config.yaml
n_layer: 14
d_model: 192
n_experts: 64
experts_per_token: 4
d_expert: 128
d_shared_expert: 128
activation: "squared_relu"
moe_layers: [1, 3, 5, 7, 9, 11, 13]
router_score: "softmax"
normalize_top_k: true
routed_scale: 1.0
balance_loss: 0.00338
balance_bias: false
router_noise: 0.05
init_std_router: 0.0182
lr_router: 0.000717
vocab_size: 8192
norm: "rmsnorm"
norm_eps: 1e-06
tie_embeddings: false
optimizer: "adamw"
lr: 0.00181
beta1: 0.95
beta2: 0.99
grad_clip: 0.5
batch_tokens: 65536
seq_len: 1024
train_tokens: 422800000
steps: 6452
dataset: "wikipedia_en"
Below are experts of layer 9 (counted from 0) of a mixture-of-experts language model. Rows are named up (a neuron's input weights, with its number) and show model dimensions 0-191. Each number is 128 + 24 x the weight over its row's rms, rounded and kept within 0 to 255. Numbers have three digits each.
Before each expert's rows: "gets" lists some tokens that make up at least twice as much of what it gets as of all text. This comes from a sample of Wikipedia text that the model never trained on. Tokens count by the router's weight.

# expert 21
gets: "M", "S", "P", "C", "B", "R"
up4:129081114101122123160112140117135133129114127116126110113165101104150128118106174074122160098124088105121167066172114120112139173142125119122124150149160113163171138154133143104106081120122172118116111157138114123181162142098120132171125121147104133140130141144148151135142140116160142154144124108181155105151153147106158105091114131134119129144122132161123163112109106122150154128163126113140142141093194097134170144175113152150135099171126149150125162147147126145093132095174131102138095122102099151114096141110094125125156131105145140137141106142125156157172125137184117158
up5:096104162111127147117171144154123153156116103135119130164148139111087089100111095129122126156171133139154143084139147115151106111144114157148129116129137132119125088116140097125108060133129107125080092139169124117193125131112168073112141138119131133149143136140156130149159139127129154128105132086144133164095120075134116112148127164109171126102091137143168135104090139123097140150172119121149120089121151148124152128086169158107113113098128120157155147128133149099116164132139100145084125139096141148129130120162116116128170100086124130089100096136139148118077104078128119111
up6:125127098136110125128117150100133143125147125089151108129127155122159112160162143108140169119160127105154153082130134112120116129166146115126157117104130152143149123091186120109167137123119096124083091120146160089141155159093126094114119130123103110117193096134137137145086142100142128127145084097169135128119148144122178091192129122134088157126113163170127140166144131142148120113124163095104149148142143100180125131129129143142163167117191133135181157128144151106139144143120124137172098106135110146121141139162141177121122151119106131127109095116121123139171105110145172103
up7:107143096157158154149100112121120127055142113163143079106129133129097173114096164140100158142101104129101112121147109098080082119115148133137118120174107110165150119134104113145124117165165124119109171109144127116156167117150137129150121089127112151137080106161146106148099165135107125115103092138092142152124144099104117118101122135115105147129142127109120143088141126124140153109126142081116125149075131129085133152156101113118144155128094142139136147133131131122152142155125089145100179101133138180091126128162116143187138151150111143161107112126181140099098135166154107133
up8:114138122156113098148116124108116114118151168091102114141124109131123156158149135178115111128119132157123127141104105101114160130117135141126114148158133124102140145130121136119171165169130123120123136091111103172156114148120144071157111135134114150101092112170142142128172202114189135119145123165103096161130127154145093166145139130179133140175150144110141086140145173132110091126105124134139123100160101146144104150117169135133141110151091117128114132165109111095160145102138129112164170137132118114120116151157155128143149120133127078120123141141123167150083153057113078116
up9:077142120145114155094130145137105161145131135063085102126175124112148127160134146113102131135109171126149113125142106138115164149185154093100140133158120104129121166167151152106107121119141132160117153129107090123155125113136131113147114155154136117088133180129149161121117142150157137127148116122123128130090142126184129121128092118156107069093108126097121124161097128112114117169108119138139135113120140064127135127155128084135113110118132171062138150117178151187098166138134134111142140129100096139139092165109096133133131139119129120116163120168119145158160132153152093124
up10:074128136077096174134162120125091134108119154115132132120116152179145136134149116197137109092156132131099135142121091111117121113135116106104113126136093154138113133149169132144091161096122171176150141161121109133106146148089091164142133129127088119103127127118120171141115114121102129133143111128118131119088140087138157136104089082110109101093153111145185130146093137115142107111120121126112168097093203095099160119154114111100114110075123143126135165167103132135133114133132126088147152125099149113119107103130130108106124167108138097154125162137089143096113129123135114129
up11:140106104172128089119125125139147109110130135089145125174123085138146084106107145127096114143127115090145101109177146158164139119072101111163130190132123133165135109106130130097107091142128136119118156135127129111137138170129092132134139138117129143080133131080105162147091118131135131127175118159133128117157150134152054101148107136157136082144161120116124086127157099115108120124141138129127120072156110120162146128124172123113161152107123134176107123138127138109083132107147113149125131111170100142083087145152166172122138138156099114103160119121164111141123173126126146144
up12:153100099105177136148109135108153104159151104146115130151096136115155131072141133069123123100144086123113117114161137107195179114113146131164127087140131121167114141116121120132137129137116182118084118132121154149135116118143150088126164106106130117141129102138075122105137162126127141142116106146163139137091123072093096094165094102112123146146113143129122153119104120136139135123113149117115094123139118144091131114120136134104129071131117113145097145078125159176115070105085126143086101139105132096128121154153126127097114187136130125135137114099135119123127168153091105091
up13:094075184108118097106135159126125135196192114159123144138122080090138141181160141130135141093130140133173066145118139163133176165154143133170118146122131155107150124122131115140117103122127065143133149113196132122141106138129140104111140176102119150128149146118133123162109135093143106130108119115083122111104112129122104087125121119092132165090111086130108116119115139130132091089150125130103158107098111136156125122083125127074177123110133144156110109108125145138111155123121128102127115105097141125145133133104145162089144116140128105152108126121156142137122152132094126114

# expert 5
gets: "s", " was", " is", ",", "ed", " were"
up4:119151137199120116106125106119118156114147106140112102081138129087124101099107106077168145135111146106130132128154148138136136134135127110132114118133138082145113139134118104104113133147167100112140151159143107119146133121145114141136089154104083147093111190138153103140141122151138116142160140155128153127069129103130145105125098035116105149113127109151099148126159124133112190124102115132132138162154137114093114129152113147108126115123102081122117162118126124143121159143077088127109140122132127183137146144125139166174110147105134119160174119175156087111141136117106133082
up5:105071137106091110126164131116121137123143118093126134127124100099114152100132077104099156116150120114153112117149092141152136098134151139161145132144111113165095156091124146142117077116111118129097134163152128121114144159100115134155139120105137121093122122130144098182131103156121164102165136132099147108162130113094133151167119092101131128139140135108135102077106109160092137162115163143103093134117111146112154117126113164102155149152122174126104132109134127121136125174125138138110159094127112147096103168137138114107133134163087121161081184170147126218120111142135146151
up6:156065113109122153080126152097118124146113170145084111132138138133107091122121145113154128062120111140145093102137146144143067093138117108151103147176104146147145120134159155122144128139151124122155120104162139114114095124140133124150151086101130101148155143125143121140119109111122116159099152173150130111131154131122114127189110133126157151102101129174132141156084176132100127118128111116137176163137148091125158150080111136142115129128137101092152107074106136150122103125149165097156144173128162131111125129154112099096080111115118144138136162138135163112094113158123090114
up7:147118126149111091161181138132145135124112115122128151168107080137151128082157141139142147108142172111185134150155110115142123086135084150156122139129157130126142136147104129124156152160150122126092125112131133161140125148156166156095130077151145123152138105116084137108099090123109091120132092131113161117150164154125121156155131155130122131138133155142099144124120099111105172102106151157105167140165107139151146122125142112104199109101129165150118113115098138139126124148136141161123136176082123158132178119136188133184162123118155131144149129127109151149176106135171135118
up8:104109143164113145090078127152132125102122159172082102134166141139118147126143130109160120099100097123130102159129184161127107132122084141102102140145110115146096180149154131101125098176089116172124131095128143129138101127106144098167155115139121163118132106123122155134145117132127158132125145129083127132128110141107127134183156160162177150137144145080122126162122140117037145189142120160124126133111142131128114109129153097094167105135112079125168149127114129127107133135133110102135128154117101168125109091141119148113105133102082149100131148142150107154128131150105127111
up9:156132108156117150117113130122117141133110114157125149161152147170138149123119137150122127083138105179131134151135079110141105096124065118104113123139181162140077110146122108127102118152110161145095140151131127125132113115131142111083103124116105114143105117101169150111125185110142144139138130159156106096119145096119100138099140144120143115122149130156130123153155135094117144189139131155121089107145130130090148129145122089122161125134143092145067110100142135143182092074115109116123126132146163138105124117112143092177106145123098087080123142107154150098140203119144140112
up10:136107080063122106133118119115165130136140130135141140115120106116121116086097140122123154096189116129121073160104132114158106146140120080109108131148124178137112116156110108143104144141119122078135113179105129139134142089110096133118149142106150118106156084131101143118134129098142084147106179175156159074102127148108118153171138150115170122139117135165151129097118121122149072141144113191104151152093132098134130104114125142157111094115149126157089142108095087116144102110121118131162133091156168144103143142119137092117108134169105131129108114137118116148108140098120124130
up11:132148113149117122084127127157162126114124141121112120111122118125136149116133137117133125085126159095112083129150153147128136125144144126126120096152104106137133156133162097106129117122127133138144170135149140101121088149112072130165128102112148103091155118203078150108124139154105125167161105154144086090071107157137150125167096147164125110126125104105147072157139176117113115158131099169115161129143146125157189151105141148136104137158108106137173093157151126129139104120126118145118126105162109131083081100113125090112136112090103120128120121124140168100134081130128172153
up12:137121135105139085147164147134084105147146117106117149133104076108126111102170137105109168141081137159122126119131135122125180136163152109137068102110141130136148149128144109131152068128172141129105122168085113126116105161126149128104122081125105115111110092178127137152134129146143132147130098084133142155130165133114134122109120092149132135134144071098148154073119112173121119095128124120151143118135133139130119153121120157131150144133128121119107124129124138155080108101134123154127155129126083127108135112201169128136165144120172118168134155120126149135177051128124149156
up13:112141128148145084102157121151161102113132120088130088113150121137087092120161109152088147147137152098097182117130107144133081149073119136142143147140134125135124127156158131124107129133128107132088101166129140108089114111110148083132110122112145115090125134125149124132121110112148082125143109099139088151112145171100125103145122099150197124119114129115151119120094120094123069178136143122113110146132107122140124112143109163125116138123130119124115154125138159091110121139140164121121124053148099052090128169121079116131131090099172131116125167143108127098113136143125114164

# expert 10
gets: " was", " he", " is", " He", " it", " It"
up3:079130112172125157120132106143141147099132146125107134140107140167154167124097107126149097159084157101173101152106100127127138157121115147146110175134129109106123135121107098143136110111155097113114165164125139127153143135131155101125150094099086121076126125161140095080143141166133146133132157111129115139078114079115127110107112135121129126123145095127088107127105075116095144127123151146160146120102089120129150100170184158088118149122142157114122138116181145152146146105161141137115117160104122117162129116104132131094123155082084149083165119140190133125115109136130167120
up4:127145145105115125137133160098110117131117116121148142120121116150116164139110147155135110120125091115134131128134129139142106148124133131128156124123165174129153086128156118124109127122147092144100136137170158143156086159127095159122098095123115110152139110134113112093149125115156111112108161108093056061108088115103116150140160115102163119097155150125162114113138118110163178154162092089160117085127138152172152144123157183115151099129118138101125142135142125057156117135154130113145107127127117094133119143118140123091136166133133143089108113182088134145107110069098141087
up5:108157166116065164181158129167155192125122130136134102111074108139159098166125140151135090152115136123133161128122127192135132103170118140126146112151119137092101132090061135124125123111093151121148121129097136158129121131127132150120126160109157073143133106090162143156149135148100121128162164104108121120137096131147122119100104117121114121103138116097102099141115118076158120074105104108089101166104152129134123154122128137114130120140163117127118135097147121115158127146133120123119133123164177108118106108089131113186106143128137110158149092152132092124123096134153113140
up6:135164119097133096139104104117155117133195105104093154118125139153152087103117136157096126138146131095120108148170109110170084138092142117131084062103154112119174171097126097131132110130123139092088114173141157140116136105116105142124169156123129144151118127126142123124119137107135139136143168112179159119089137128160129113135149153119176129153154107154158119149097105141156110115122147098141137155146138098116128105108104117133132148158111146157096134113146152135148087073098084141127097124139158137112119154151122142121128138124139150100112168106127137103112120205094090109
up7:164145123088110110116124130163123162123140145129121137117129152141102106129127125126131067111119181096102104154122131129121076130097128153137144072178146112126133106138151121123108157129124130074103111135119127179162153108134097114135144128095101119130102126124116099166110117098130122145139148073170093126162126174087133121109153118098100135140158069124074131107117161131110102102157153119106086126103110118181119119135107136109076135139118144118128107133156144112127089122115141107135115134164181092126139154122111076115120152118137163112110092119117096172101104130151163118
up8:139115150104151117103121125109089105105125117076068130121150104095135135127121130134128083173141123140084109138099113150125153139103075144144165148101146142097157165146131164128155118150142081127174129117120106143123125095099127130129144142104104165135134144180121141135123061162125170122124117113105109109105180119160130120153114115157166123159168093116145121121103134089122066114124133115096138147096110114119153140134090125117135123121130170149091097135102146141115091080146141135147163130142089136160121091129105167125146173153085123119118162111123099119136117128135137090
up9:128128125147113146129156128078078147110136148135110119152138092112104123138133110164151104062132142094115147086116119104112144145127122142130158145175161111175156107160146147140159125138128095119123131116125126064112129123170142143192151129140127116117129142154143158145129124184119135163150128142125140100149143146125150144127143119142110103118117162121135149129099139104155131146106169144158149095119097122131157134148135109125114150120147121082102066141096128152136133139145174130132174140136141096140144101133112079108114125141121177157171175179114122129137155075167181149
up10:150123083081129187180166180133128087138123129102115103102163107130133190159133138134161139120161095120152127163105143122112104119113167124123150109106160167103181124119113096138104157150118143148136120119128067110100100121115106149162126125129077133111150141131099144114111135128144131119122155142153089115099137145140101147139102160171155122082124178124120175168092137163130101118135121117152128114155113130127154137118121149124151119141102111161094172156088124103121107113150142107098169135111112123128118093158110162127108126100116108152122128111069139111119109133101132120
up11:172113146156164096105129123132101177131130112130164130116155149093184114136152086144121154129108186142173117143131128156153113145133114126131150130167138106141136135104126155134111136160110183126130123126110147143115129123152096102171096147109175175110125197155148141152120118106128142151138143074128139148140134117112140140151099141115152134085103113103144165139160121113112177096146114143143103114123114113116126120147150105104166132147146143085126109114146147116147101134076137110174134160114113168091131130118133156091105150123111053109103126121100144156171152156125134124
up12:123123130126155106142120117117151085149140101118110117099109093138139136109131146161109097111184121114156078127098128083092089162147122125149126141112140158109116127133125169138111152130139197153118102090157117108159161112073095174152119152105136115107144137137116167115140138136160112148103113110127139127108132113180121129129146145135190119124112112146128167109116094117120100081122133172136115120165083128134146130107107156142150134158191160138075096143116133183120123106127162183158143142123100150182132123127152105122146134118144143114166123161135122119129129157126135097